From a checkpoint of a small mixture-of-experts model trained on Wikipedia.
Size: 13 layers, vocabulary 26014.
Training: a variant of Muon for the experts, 253M tokens, 3866 steps.
Below are experts of layer 9 (counted from 0) of a mixture-of-experts language model. Rows are named router (the router's row for the expert), gate (a neuron's input weights, with its number), up (a neuron's input weights, with its number) and show model dimensions 0-223. Each number is 50 + 10 x the weight over its row's rms, rounded and kept within 0 to 99.
After each expert's rows: a language model's description of what the expert responds to. This comes from a sample of Wikipedia text that the model never trained on.

# expert 11
router:51 59 59 51 53 51 67 58 61 52 62 46 59 61 41 57 62 43 38 49 55 42 57 39 41 57 40 56 50 43 56 46 51 49 75 53 45 53 58 52 31 48 54 52 51 57 70 56 44 41 51 44 55 49 32 63 39 64 50 45 65 65 45 52 57 38 52 41 40 40 60 55 52 42 58 58 49 47 55 41 56 62 54 58 61 52 45 59 48 59 47 34 52 40 33 38 55 52 33 51 41 71 65 58 38 56 57 39 46 42 31 27 29 36 68 61 41 49 38 44 51 48 32 37 65 48 62 61 51 41 47 55 37 55 59 35 64 41 30 52 40 39 56 59 52 65 50 58 50 56 35 35 55 43 35 26 55 41 57 51 32 51 54 60 47 82 26 38 46 51 54 65 58 61 44 39 47 64 41 74 57 42 52 41 65 39 43 51 50 49 46 45 37 56 50 70 47 56 60 57 48 40 56 59 40 59 44 53 39 52 51 41 55 46 61 44 52 48 58 57 34 44 35 49
gate1:32 61 49 63 56 64 59 54 67 47 55 44 59 57 52 33 58 35 55 57 46 46 64 57 58 46 53 24 62 59 52 29 57 64 55 70 52 53 49 56 67 60 51 48 56 55 53 49 63 49 47 59 49 46 43 49 58 58 40 68 44 54 67 44 57 66 56 46 36 37 57 35 36 45 48 44 38 33 52 49 43 53 42 51 31 56 49 49 40 67 58 69 49 49 60 42 42 49 44 57 52 54 54 56 32 56 49 47 52 46 50 50 54 65 45 58 55 47 38 52 47 37 37 57 50 58 60 47 49 38 45 37 52 46 36 67 48 52 40 37 57 57 48 44 21 56 60 80 44 61 59 38 58 50 69 50 45 47 50 51 51 50 61 30 49 63 63 52 61 43 65 46 62 51 64 41 44 59 44 26 53 47 37 34 56 54 64 46 40 41 52 61 41 58 48 72 58 41 67 47 38 57 40 50 37 55 55 35 69 47 68 39 52 67 68 33 43 47 63 41 49 41 47 47
up1:60 44 47 50 38 56 41 58 40 57 48 70 35 49 58 50 58 43 66 44 67 48 48 65 57 50 61 51 49 41 65 37 38 50 37 54 54 60 40 41 47 52 37 52 58 54 53 52 49 54 59 45 44 56 61 50 58 44 59 26 53 56 38 53 56 56 53 65 64 55 58 64 57 41 51 67 58 56 55 57 51 47 57 39 55 43 46 57 46 43 54 58 63 39 35 50 46 46 71 30 61 27 65 57 64 49 62 45 40 60 51 51 36 57 48 51 64 55 56 61 49 48 61 52 62 45 51 54 42 64 49 53 44 53 55 35 46 65 63 40 50 40 45 56 68 60 33 37 45 46 58 59 37 50 59 42 45 42 59 58 42 31 50 53 45 35 47 55 39 57 60 50 38 34 30 68 39 52 36 74 55 55 67 63 63 45 57 47 45 54 69 34 56 56 55 44 52 33 56 37 47 38 61 44 74 44 51 40 44 41 60 65 74 62 51 35 37 45 44 60 56 75 50 67
It responds to: Media and awards terms. Capitalized words and word starts in music, film and TV contexts, such as award categories (Best, Outstanding), television, radio, album titles.

# expert 23
router:57 57 56 53 51 36 65 57 38 70 65 47 58 57 40 52 50 34 48 45 47 53 50 62 42 55 55 54 44 55 60 61 62 50 52 60 40 56 44 59 45 59 38 55 57 48 64 41 53 39 65 49 58 55 40 60 45 54 56 54 70 63 37 55 67 57 50 38 52 44 48 23 58 36 65 50 39 34 35 58 54 59 54 62 53 54 57 41 51 40 66 57 33 44 41 40 52 56 37 55 33 58 60 50 54 53 50 56 38 44 50 42 37 39 57 55 40 34 48 64 63 40 40 43 63 26 59 67 53 41 54 62 43 51 57 56 58 27 46 36 49 59 48 55 66 56 80 61 41 54 49 51 52 44 42 43 59 47 46 43 44 40 61 38 52 64 46 47 45 58 67 61 48 43 40 47 44 39 41 62 36 43 60 56 68 42 53 49 70 35 50 36 41 51 38 71 34 49 56 54 62 59 70 56 42 68 46 46 38 58 52 41 35 69 43 63 53 64 48 43 42 41 35 55
gate1:55 58 46 57 56 47 56 76 35 50 56 45 47 61 47 63 64 38 54 35 39 62 53 39 30 46 69 66 62 64 62 46 31 47 53 57 57 60 59 50 53 42 45 73 55 61 56 53 37 50 57 39 62 61 71 46 35 71 47 40 52 56 31 23 57 62 38 68 50 58 30 37 68 57 50 40 56 57 47 52 42 63 48 46 46 29 44 51 52 49 59 56 45 36 52 45 52 54 32 45 44 53 36 50 52 50 44 60 45 58 60 42 68 49 31 64 44 44 63 45 63 47 51 50 58 46 48 42 49 38 49 47 41 49 40 57 62 45 54 46 52 58 57 57 63 42 23 44 59 57 39 36 28 47 44 51 57 60 42 33 54 38 57 64 43 66 46 43 41 38 53 54 58 57 54 36 34 44 54 65 40 55 37 57 60 43 47 67 52 53 39 41 61 45 56 45 51 56 63 68 51 52 58 51 39 61 52 49 50 42 42 37 50 34 51 53 51 65 44 40 42 66 44 52
up1:54 61 36 53 52 51 45 52 48 58 57 60 60 49 64 25 57 37 59 54 45 45 36 56 37 39 75 49 54 87 49 47 33 54 48 49 53 55 54 51 50 49 34 67 42 51 45 44 31 55 65 56 55 55 42 47 53 39 41 51 52 51 41 44 46 71 39 55 46 39 62 51 70 42 35 58 35 63 49 67 52 49 64 56 54 44 51 52 50 36 44 53 35 55 59 36 65 64 36 50 41 46 37 36 69 51 40 43 53 53 58 57 49 31 44 49 53 56 47 67 64 64 50 41 44 58 50 38 37 50 56 41 56 56 48 60 61 43 40 53 46 54 52 50 60 55 39 56 40 46 49 59 50 47 67 33 35 41 46 54 64 67 27 58 41 42 59 52 46 54 58 52 58 59 54 61 36 59 50 42 33 63 56 59 42 40 46 49 34 35 41 53 52 68 53 52 36 40 55 45 39 65 58 62 56 50 70 43 46 65 70 49 64 63 31 53 49 52 46 60 57 58 46 31
It responds to: Institutional nouns and of. Abstract nouns and suffixes in organizational or medical phrases, such as education, services, Affairs, -ing, -ation, plus connecting of, for, and.

# expert 16
router:59 62 46 59 48 39 59 54 39 60 64 61 51 58 53 58 54 36 53 37 49 62 49 51 42 67 57 42 43 53 62 60 61 50 57 65 52 57 54 53 32 58 52 47 64 48 53 37 32 50 42 56 48 57 59 64 31 61 54 43 58 62 28 56 63 65 55 49 61 46 56 47 60 40 51 55 43 48 43 42 58 65 42 39 57 61 55 53 59 38 59 49 46 45 34 34 50 53 35 49 36 63 62 42 56 51 71 46 31 47 45 30 34 33 61 42 45 42 53 48 60 45 47 46 67 39 59 64 57 37 59 71 41 56 53 66 60 40 52 41 61 45 54 61 71 57 64 59 37 61 58 49 65 37 34 44 60 60 57 59 45 44 62 45 48 62 50 41 50 53 71 58 54 56 46 64 45 67 43 63 55 51 71 54 60 38 64 52 42 40 43 27 33 53 59 65 47 44 50 53 64 46 53 64 52 58 49 36 35 48 48 30 34 63 53 51 40 55 43 54 40 44 33 60
gate0:63 55 43 53 57 46 59 64 52 71 52 38 41 36 44 46 58 26 59 56 50 44 49 45 42 50 51 57 49 70 70 42 43 59 66 52 47 48 44 39 52 49 51 43 45 41 60 31 45 62 41 48 55 48 41 58 43 53 46 47 49 48 43 62 35 50 69 62 38 58 57 57 54 38 42 54 41 70 52 36 58 65 48 36 52 66 46 40 47 46 50 53 40 46 52 50 39 48 47 59 42 55 62 37 58 53 49 44 44 46 67 52 47 54 44 58 29 59 27 44 51 49 55 51 58 60 49 67 44 33 51 41 34 53 47 66 63 66 59 59 46 54 55 59 72 65 52 36 53 61 62 39 34 27 57 47 47 52 62 48 47 45 63 55 53 55 43 63 49 40 31 78 35 42 59 40 55 57 48 73 43 26 62 49 55 51 48 45 35 48 43 58 32 59 46 60 59 42 46 60 56 45 55 29 59 30 54 45 43 56 31 44 62 52 46 27 56 53 66 41 46 44 48 53
up0:56 46 47 37 48 64 36 46 50 46 45 31 43 67 48 68 42 38 58 40 69 59 59 48 53 51 51 38 29 49 66 55 56 48 51 32 53 49 64 75 47 51 41 45 46 40 52 60 45 58 54 45 42 74 51 49 52 53 49 47 46 47 61 49 48 63 63 57 51 47 56 47 50 56 38 54 43 60 56 48 64 48 56 64 58 71 59 62 72 65 51 56 51 41 46 46 49 66 45 48 38 48 59 46 48 45 72 56 52 55 55 61 57 49 50 71 51 36 53 44 45 66 49 38 37 46 57 44 47 42 41 57 37 71 50 41 66 68 46 47 57 36 38 48 48 38 50 54 60 54 55 32 48 56 45 41 32 44 55 28 34 46 47 61 37 47 45 40 30 56 53 26 50 67 26 52 52 43 30 59 46 46 39 37 48 39 46 54 51 59 55 62 45 55 45 31 50 36 42 43 56 61 26 32 31 54 59 48 51 47 44 61 50 63 59 51 66 36 51 44 62 41 61 49
It responds to: Digits and odd leftovers. Digits inside decimals and table cells, especially climate tables (1.3, 0.98), plus scattered rare symbols, name starts and function words.

# expert 34
router:50 46 50 65 51 44 61 62 51 60 61 43 66 58 55 63 46 41 54 52 55 63 50 43 42 54 46 44 50 54 46 54 53 52 75 59 60 45 58 79 48 53 50 58 55 62 43 56 60 53 59 44 44 60 58 45 50 46 59 40 59 65 34 45 45 50 59 50 57 50 57 57 47 49 62 54 45 39 44 58 67 56 57 47 70 49 44 55 50 55 60 47 46 43 44 47 59 58 25 53 40 73 49 53 50 47 51 45 25 41 54 40 41 54 59 59 48 44 57 36 49 46 49 35 58 50 56 64 60 30 42 46 25 57 37 37 64 33 43 54 57 54 64 46 56 63 67 47 31 48 70 50 57 29 31 40 50 63 71 35 50 39 75 51 40 61 58 44 34 44 57 77 44 47 53 40 60 75 32 50 51 46 52 39 47 44 42 51 59 50 25 43 33 41 57 68 41 43 56 54 64 49 64 53 49 44 52 51 48 45 52 53 46 61 48 46 55 57 51 54 47 34 42 64
gate1:31 38 48 50 40 42 55 48 46 38 41 61 64 66 46 64 51 54 53 50 35 65 60 48 48 39 63 48 49 52 46 53 68 47 45 55 70 47 49 27 56 48 52 21 48 69 61 64 59 54 44 37 53 40 71 47 47 42 62 58 44 50 32 52 56 57 41 52 57 58 40 41 33 61 66 53 43 51 46 53 48 66 56 53 65 36 50 67 52 46 55 52 38 41 53 52 56 55 45 51 67 50 42 59 43 68 33 35 62 56 49 46 45 61 53 44 70 32 59 36 29 61 56 44 50 37 44 57 48 32 57 38 38 35 49 56 61 42 38 42 53 43 43 50 54 51 46 43 50 46 53 38 40 49 40 40 72 34 64 45 58 58 67 49 36 51 60 51 45 33 46 60 51 53 50 57 49 48 43 34 53 28 64 57 39 41 45 55 47 41 35 48 56 32 37 50 55 53 44 56 77 47 52 44 50 42 32 37 46 49 66 41 32 46 40 45 47 53 43 67 58 54 46 43
up1:42 40 34 57 44 58 31 50 42 52 56 46 54 40 53 53 46 50 53 43 61 54 52 48 55 65 36 45 43 58 44 43 63 43 51 37 65 43 74 35 47 31 51 37 51 41 52 62 59 53 42 58 50 47 54 48 32 35 53 56 39 65 30 49 59 54 56 52 61 62 72 50 46 59 57 45 68 64 58 71 46 53 42 48 51 37 59 55 57 50 58 41 52 40 47 47 64 35 42 51 47 51 52 60 57 66 32 39 43 65 34 59 42 57 51 30 56 59 35 47 47 65 56 34 46 46 51 42 67 43 66 41 61 48 46 44 50 44 54 54 55 44 54 43 33 58 45 63 43 49 41 30 49 66 48 68 46 43 49 50 55 64 47 55 52 75 47 43 45 49 44 68 44 44 64 59 45 43 53 48 47 42 44 55 39 45 56 63 59 38 44 43 50 59 67 46 65 54 67 60 63 43 63 53 69 57 46 66 61 32 36 68 22 61 29 69 53 52 44 42 44 52 57 52
It responds to: Years and numbers. Numbers, especially years and year pieces in date ranges (1509–1515), match-minute numbers in goal lists, opening parentheses before dates.

# expert 41
router:54 72 58 52 51 44 51 54 58 55 50 62 54 55 54 52 51 45 55 46 43 61 32 55 42 48 60 55 47 47 57 51 50 53 56 59 61 59 65 62 42 55 55 52 57 50 52 50 44 36 58 56 50 59 65 58 43 53 59 56 62 62 32 55 73 48 42 37 40 35 55 58 49 61 61 64 45 45 33 60 43 62 54 65 53 69 54 51 60 53 70 39 50 41 40 27 40 51 31 61 44 54 60 32 54 43 50 43 17 52 65 31 42 39 60 38 54 49 43 39 46 68 47 51 57 27 54 61 70 41 65 55 57 38 61 47 57 44 49 42 50 62 51 57 68 62 71 60 46 53 48 35 42 45 44 54 57 49 52 53 55 42 52 35 37 65 41 34 35 56 54 69 42 56 55 42 39 60 39 59 60 45 56 55 76 47 55 40 52 55 47 36 48 36 60 61 51 44 46 32 63 50 61 60 52 51 52 25 44 51 71 25 50 62 48 52 45 49 47 47 52 56 45 45
gate1:50 51 63 43 64 42 76 53 33 35 40 41 36 52 59 63 49 53 55 52 49 58 51 58 58 55 49 63 52 63 55 47 37 42 52 64 58 36 44 49 41 41 29 47 29 40 45 53 56 47 59 47 47 56 57 50 54 56 53 51 58 63 20 52 37 53 52 68 52 50 46 43 34 50 50 43 55 37 54 72 47 44 63 52 44 40 62 26 50 48 54 42 39 32 43 43 40 69 50 57 51 55 68 40 57 56 52 43 42 52 48 63 41 48 26 62 71 35 48 66 45 31 54 42 68 62 64 62 67 59 56 53 55 54 57 45 43 52 48 38 46 62 54 41 62 62 68 59 37 44 49 45 16 55 55 47 65 37 61 54 47 47 53 42 27 48 46 27 50 50 44 57 46 53 59 44 53 59 51 54 58 55 56 57 56 43 60 21 58 50 48 56 43 38 39 51 51 41 45 55 47 43 43 59 54 42 44 46 42 65 69 40 48 64 55 46 60 52 57 45 47 55 61 54
up1:50 39 64 57 54 72 72 61 29 60 45 62 53 48 57 46 53 61 54 68 53 57 43 61 51 68 49 57 58 61 54 49 40 61 33 56 54 47 47 44 66 47 53 56 37 48 42 60 60 44 56 47 54 45 54 60 55 56 47 52 40 60 57 55 40 47 60 61 55 41 53 51 50 27 44 74 51 55 41 54 50 57 51 48 50 53 64 45 48 52 57 70 34 44 45 55 53 50 38 45 45 60 60 52 41 59 45 28 61 51 52 48 35 46 51 61 58 45 62 55 44 38 38 63 68 61 49 66 66 53 68 62 56 39 41 62 54 51 56 40 69 45 40 53 44 53 51 66 65 44 48 47 46 42 44 44 72 29 58 57 48 41 53 46 33 35 62 26 63 44 60 41 57 42 53 51 48 67 41 77 58 52 54 50 61 37 63 56 62 50 59 40 61 50 46 62 59 41 55 58 47 39 46 77 62 67 33 48 58 55 52 43 61 71 46 48 62 57 65 40 46 51 64 39
It responds to: Infobox field names. Line breaks, field names and coordinate symbols in infobox lists, such as "External IDs", "Yard number", minute and second marks, Genus.

# expert 46
router:54 57 57 43 37 49 60 50 30 63 58 43 61 72 49 58 52 39 36 43 52 57 69 64 42 55 62 46 44 38 64 63 54 56 56 58 51 49 59 56 43 61 37 55 63 37 61 39 47 52 40 49 58 53 52 66 40 60 55 59 56 56 27 51 60 47 47 51 52 47 63 44 45 39 47 50 44 32 45 44 59 54 61 57 58 60 45 37 59 49 61 55 46 51 32 34 55 56 40 57 44 64 70 42 47 58 69 52 23 42 57 34 33 35 67 56 53 44 48 41 66 51 45 40 62 35 61 64 59 37 62 61 38 57 52 52 59 47 36 41 46 45 57 57 68 61 58 59 38 53 48 48 55 47 40 38 55 62 63 44 43 40 59 40 44 56 50 44 44 62 71 58 51 56 47 60 36 55 32 68 59 43 61 44 70 49 64 62 57 46 46 38 39 45 60 69 47 46 51 50 65 40 65 63 49 60 44 38 38 55 47 36 41 75 38 46 40 48 43 58 44 36 52 61
gate0:27 36 39 44 49 44 55 50 43 69 54 36 59 38 65 59 55 50 31 49 38 61 58 51 54 40 59 45 54 47 51 62 56 57 51 41 52 53 55 32 45 47 46 62 49 46 53 57 49 28 20 33 54 53 55 42 54 56 48 44 54 54 58 45 37 37 64 61 52 35 49 53 49 32 48 45 36 46 44 62 38 69 53 70 54 61 52 34 60 53 48 49 62 57 42 67 59 55 43 58 64 45 46 35 45 55 48 59 55 48 38 48 34 52 50 49 74 70 69 51 40 41 43 59 49 43 41 51 70 51 31 47 57 55 46 43 48 35 57 48 43 44 38 42 43 42 43 42 45 34 41 47 62 50 55 40 50 51 61 47 64 65 49 53 37 55 37 35 55 45 53 40 39 52 62 64 55 52 32 32 49 39 58 43 49 39 60 56 56 39 43 42 41 57 36 52 55 47 27 46 45 49 44 44 46 66 53 34 37 56 35 55 37 62 40 44 33 37 40 40 53 50 63 78
up0:56 59 53 43 43 55 60 56 46 39 45 60 42 48 69 55 26 56 44 55 49 43 41 58 40 48 62 61 39 51 57 40 55 48 59 47 68 49 48 71 53 45 61 39 34 48 46 35 38 39 64 35 35 49 46 51 38 35 58 33 51 55 58 46 48 47 35 59 48 40 44 50 54 44 43 51 49 50 48 63 49 51 56 43 44 53 67 54 42 42 32 45 47 40 53 44 61 36 42 26 60 36 58 62 68 47 53 47 41 39 40 46 56 64 59 47 42 50 58 63 52 59 29 45 57 37 56 51 24 60 50 32 48 50 43 53 52 62 49 54 33 23 54 45 59 41 62 54 56 54 46 39 67 55 57 49 30 45 51 48 35 48 49 36 49 55 57 53 56 62 58 51 60 38 34 60 53 42 44 60 43 48 66 63 44 49 63 38 39 37 39 57 57 21 73 50 62 44 50 37 47 30 53 62 45 37 40 57 62 49 37 56 62 58 66 70 41 54 30 41 42 51 41 51
It responds to: Plural suffixes, group nouns. Word endings and nouns for groups or kinds: -ists, -ians, -ers, crew, staff, vocals, and Species in taxonomy lists.

# expert 5
router:49 49 43 55 54 40 62 60 41 59 57 46 48 58 50 51 37 33 52 39 42 60 43 61 38 49 63 41 37 43 67 58 59 57 63 62 48 52 40 55 29 54 36 55 55 62 48 44 54 49 52 50 52 51 65 53 40 50 63 53 48 58 44 41 41 46 58 40 44 48 52 53 50 40 55 65 44 47 44 49 40 59 35 63 52 64 54 55 38 56 49 61 53 50 47 26 54 51 46 53 51 71 47 41 34 69 45 52 39 42 68 36 34 52 72 53 49 37 42 49 50 58 32 54 55 46 59 66 58 43 66 64 39 54 49 60 54 60 47 27 66 52 57 40 53 62 42 63 41 47 64 45 64 54 38 39 53 62 77 47 50 32 71 45 45 52 51 40 35 60 74 49 36 43 54 53 44 54 32 53 61 46 58 52 64 56 60 65 51 65 30 48 34 47 42 63 37 42 53 39 57 40 60 49 50 64 52 31 27 37 62 46 40 70 39 44 47 49 56 62 41 47 43 65
gate0:61 37 57 56 73 45 69 63 71 51 54 45 43 53 41 37 49 53 56 60 43 44 54 53 42 43 57 43 35 53 45 67 47 47 41 60 38 50 33 46 53 65 46 59 46 51 61 60 62 45 65 64 50 44 47 39 57 39 56 52 39 35 50 39 52 49 51 33 37 54 33 51 59 53 52 40 60 44 39 33 58 47 36 41 57 47 54 47 37 54 36 52 35 60 29 54 55 62 54 55 54 65 48 34 28 49 46 42 42 44 41 49 51 46 49 42 49 37 44 48 50 71 43 49 54 46 52 56 57 34 48 65 49 48 46 47 58 47 46 53 58 60 47 36 60 68 59 47 31 54 56 64 67 35 61 49 36 40 62 42 51 44 67 47 45 57 42 44 54 43 60 49 49 43 69 52 37 32 41 61 45 30 43 54 49 40 49 68 50 57 59 46 46 58 17 66 35 62 49 57 62 34 55 66 46 55 55 33 52 52 59 37 39 40 72 47 56 39 42 51 58 41 34 68
up0:44 59 38 42 36 35 60 46 52 52 54 46 70 56 74 76 55 44 48 44 60 49 53 49 51 49 43 65 54 51 54 37 30 63 67 36 63 45 73 51 53 49 60 51 50 40 27 44 37 46 35 46 54 57 43 58 48 50 55 53 66 47 50 51 52 38 33 58 46 46 62 40 43 61 51 68 47 43 45 54 48 37 54 49 62 47 66 52 45 57 70 51 73 27 50 36 58 46 43 56 43 55 39 67 66 59 33 54 51 45 39 48 47 51 52 34 46 60 65 41 57 53 57 37 41 36 56 62 61 61 42 40 55 51 52 57 62 31 48 42 53 52 54 77 44 36 47 53 68 41 44 47 38 57 46 57 59 59 45 50 52 56 38 45 53 47 47 53 39 50 45 52 41 36 36 49 38 45 44 55 40 62 39 50 54 57 46 46 49 40 46 47 52 56 74 31 56 54 39 38 40 57 63 45 43 47 48 51 54 64 29 39 65 55 50 41 50 65 79 34 54 60 58 43
It responds to: List and clause commas. Commas and conjunctions joining list items or clauses, mostly in species and taxonomy text, as in "flycatchers, but", "Lexington, and".

# expert 29
router:47 69 64 49 53 51 58 54 51 51 56 54 65 62 36 46 52 40 50 47 62 51 52 57 45 46 54 54 53 51 62 58 56 73 54 55 58 48 54 46 36 49 35 59 45 44 58 49 56 31 45 41 52 47 50 54 42 55 58 58 52 47 36 48 62 51 42 33 59 43 52 71 49 51 56 63 49 48 38 53 54 69 54 51 67 60 42 46 61 48 53 53 57 46 40 38 49 45 27 48 50 51 71 38 55 49 63 50 25 45 52 31 41 25 53 47 38 45 41 49 55 43 42 51 62 38 62 68 58 42 65 60 41 56 52 47 42 39 50 58 32 39 36 66 67 67 52 44 44 58 55 43 61 52 42 31 53 54 52 46 50 47 62 45 53 67 38 38 46 42 76 74 55 38 32 54 57 56 49 57 52 39 52 46 67 50 62 55 59 55 58 51 37 58 58 66 56 46 54 64 59 60 71 44 50 48 60 34 45 58 52 32 34 70 41 42 23 40 46 46 41 26 44 63
gate2:52 68 44 53 60 46 53 64 60 43 30 41 46 71 48 58 54 47 45 38 51 55 41 65 70 35 49 70 42 32 53 50 65 65 33 40 53 39 53 56 55 57 59 52 47 31 44 46 49 48 38 64 51 49 28 48 47 58 53 48 44 50 59 44 58 57 38 50 38 48 46 67 47 47 37 61 35 65 54 52 40 60 48 56 43 50 51 15 54 59 58 54 50 48 57 54 57 49 45 48 62 31 37 58 59 48 49 66 32 47 48 52 47 25 50 53 27 44 49 37 32 37 37 64 58 35 47 56 34 52 49 61 41 61 53 69 51 53 70 52 52 45 57 68 55 37 66 40 43 44 46 46 50 67 43 44 42 55 66 57 58 55 55 49 69 61 53 49 51 57 62 50 42 55 40 44 42 46 31 63 55 31 46 58 51 42 46 61 43 37 59 40 41 45 65 46 54 53 50 51 40 49 38 45 69 55 45 42 60 65 39 58 40 48 47 46 31 32 48 52 51 43 41 57
up2:46 55 57 48 58 52 43 79 62 47 46 47 70 48 45 62 54 75 62 52 46 59 40 52 60 56 61 70 51 46 57 47 61 35 34 40 54 48 55 67 45 57 43 44 48 33 48 46 43 41 57 55 32 43 45 55 64 66 48 53 45 51 63 47 58 59 56 43 61 49 44 58 55 46 30 50 46 61 47 35 70 76 46 44 35 44 47 30 47 43 31 48 46 41 55 45 61 46 54 30 72 35 52 48 44 36 47 63 47 59 47 41 65 51 51 48 31 57 38 53 49 49 41 63 64 42 46 62 35 42 40 64 45 67 50 59 50 50 31 64 57 46 53 71 49 44 48 39 40 47 52 43 47 42 43 51 38 65 45 41 62 55 43 46 47 66 62 73 57 47 61 53 57 58 32 41 56 50 23 63 47 32 61 58 27 45 50 53 59 42 50 58 59 47 35 61 37 45 45 53 52 59 50 57 53 55 50 34 55 49 53 53 40 48 50 41 47 33 32 41 51 42 44 57
It responds to: Table header labels. Header words in tables, infoboxes and section headings, such as Rating, Votes, Coordinates, Species, "See also", chart names.

# expert 47
router:49 58 50 44 56 42 50 61 63 54 45 59 56 61 66 57 35 31 38 42 45 59 38 49 35 62 53 31 32 46 44 40 57 52 52 51 63 50 52 59 36 59 50 58 51 47 43 46 45 36 32 51 51 46 42 60 36 57 54 48 59 43 53 47 40 53 59 49 49 37 50 46 62 34 64 58 38 44 39 39 55 59 36 62 66 55 60 48 60 55 48 46 47 59 40 47 62 56 28 58 60 55 64 46 53 50 41 42 39 38 52 34 42 24 54 51 45 43 43 51 44 54 37 58 58 47 66 54 65 30 62 52 33 37 40 57 54 54 59 39 42 42 67 42 63 65 58 52 45 49 48 42 61 55 43 42 45 56 49 60 27 28 53 45 67 43 70 48 42 72 69 76 61 54 59 52 35 50 48 46 43 43 59 52 72 52 54 62 57 46 50 38 45 39 61 58 43 48 60 40 79 44 57 67 61 61 51 46 40 48 45 45 41 57 51 51 30 47 39 48 51 45 50 73
gate0:34 56 46 48 33 55 46 50 60 29 23 64 67 37 46 58 29 37 49 53 55 38 45 64 51 64 54 46 50 56 50 42 61 29 52 42 47 36 56 62 47 49 68 48 56 54 57 53 50 49 39 56 37 44 39 66 56 43 51 60 65 43 39 53 45 61 44 42 42 51 54 48 67 46 49 58 41 36 45 52 53 51 43 48 43 64 49 34 43 39 45 38 31 53 45 50 38 33 55 57 48 41 60 50 44 50 43 45 54 47 54 38 60 46 49 57 58 38 66 32 44 56 46 48 31 32 65 42 38 37 47 59 51 48 47 69 49 59 49 45 55 49 40 53 48 49 40 59 36 51 64 38 65 45 58 52 40 52 58 43 58 42 63 54 62 56 43 30 34 55 48 70 62 60 35 55 77 50 56 68 51 33 49 51 71 55 50 39 47 47 44 51 33 57 41 49 53 25 49 51 79 68 60 51 57 46 53 45 39 49 48 50 67 64 53 55 52 46 33 54 34 39 49 57
up0:60 61 56 50 48 48 49 57 38 67 54 57 32 66 53 46 55 33 58 54 61 58 40 53 56 60 53 53 58 46 49 48 41 50 54 60 64 52 58 42 49 55 52 51 65 65 50 48 53 48 54 47 43 48 59 57 48 47 33 33 43 59 58 52 47 50 39 53 58 62 59 42 66 36 61 48 65 73 40 26 59 55 55 31 52 37 49 41 67 38 47 46 50 32 60 27 56 47 38 68 58 48 67 52 47 67 50 52 49 48 41 57 54 61 55 47 42 56 30 63 55 46 53 21 48 47 54 44 42 55 40 42 69 29 48 40 50 47 57 44 55 46 43 54 56 66 47 47 53 51 57 45 69 49 47 53 50 51 53 32 44 46 42 44 54 48 39 42 42 45 52 55 50 44 39 68 40 45 44 52 48 69 63 57 27 58 59 59 42 57 58 57 49 52 53 69 72 72 57 48 40 63 62 38 52 65 49 38 42 65 53 56 48 38 24 54 55 32 55 34 22 53 38 43
It responds to: Technical word pieces. Inner pieces of scientific or descriptive words in biology, medicine and architecture, such as c-aud-al, f-el-ted, Pharm-ac-odynamics.

# expert 38
router:45 55 51 44 49 32 54 54 45 71 66 65 53 51 52 47 47 41 36 50 57 62 49 50 49 61 66 55 27 57 45 52 55 43 57 51 49 39 59 62 50 52 41 56 62 59 48 54 65 50 41 47 63 46 51 49 47 54 64 32 62 69 38 48 61 61 44 54 52 47 67 46 45 56 46 62 58 52 29 51 54 50 50 59 72 59 39 42 49 47 55 52 36 48 30 31 48 64 28 46 53 73 72 62 44 48 48 50 30 36 54 39 31 49 62 56 45 36 43 44 47 55 36 49 56 51 58 64 68 37 47 61 36 61 57 48 51 41 39 51 42 59 44 64 68 54 53 60 37 30 39 54 52 44 51 46 63 70 55 62 63 65 49 42 43 62 56 52 37 50 67 53 62 61 48 54 49 58 30 61 39 50 48 66 58 49 50 41 51 47 51 45 28 47 54 62 59 52 50 45 58 46 56 65 37 61 57 32 39 42 52 37 28 63 52 49 43 57 47 47 53 36 34 65
gate2:35 60 44 56 36 54 43 57 64 73 46 41 60 57 41 54 43 47 51 44 70 67 37 71 66 62 51 53 45 60 43 59 68 46 45 37 69 56 41 48 37 51 61 53 66 59 58 54 59 53 59 43 61 59 35 46 49 44 67 61 57 61 47 57 38 62 36 54 59 78 47 38 53 81 34 57 45 55 52 53 48 50 51 43 43 55 41 46 53 57 58 35 65 27 40 52 37 54 55 51 49 54 48 42 51 52 49 52 53 61 55 46 41 33 44 60 62 52 42 58 51 51 51 58 56 61 49 50 54 44 60 61 56 61 61 55 44 55 61 66 46 53 29 46 51 66 45 62 59 43 59 50 78 47 60 44 71 62 46 53 72 55 63 28 69 54 50 48 34 66 40 58 53 39 42 46 45 40 46 34 47 48 35 54 61 60 53 57 49 55 48 39 42 52 37 54 57 38 63 55 64 57 58 63 45 34 59 49 45 36 53 56 48 57 38 38 39 54 50 54 49 47 68 52
up2:53 45 60 51 72 37 55 36 59 41 48 53 37 65 54 50 48 45 60 68 30 23 69 46 37 30 57 55 53 44 48 37 43 55 45 57 43 44 52 63 55 50 59 28 49 36 37 47 52 54 49 43 49 48 45 39 49 45 29 54 23 28 45 42 65 52 65 35 42 29 48 62 47 40 59 40 48 55 46 47 43 64 49 59 51 36 45 51 61 35 56 60 41 46 56 37 61 58 48 61 29 39 48 56 57 51 44 54 36 49 50 52 43 63 55 67 42 37 42 39 37 48 48 57 57 41 49 41 38 53 46 39 44 50 48 44 61 49 47 37 66 64 61 65 38 47 54 32 52 42 43 48 39 44 24 61 22 37 48 56 32 45 42 69 44 58 55 55 54 47 54 44 52 63 39 50 57 39 42 54 37 56 47 54 36 31 45 45 50 34 41 65 52 45 62 50 48 47 44 44 33 37 49 52 52 46 51 49 49 51 45 53 56 32 64 62 52 44 37 54 58 43 43 44
It responds to: Line breaks, headings. Line breaks, especially after table rows, plus heading == markers and opening parentheses before metric heights or life dates.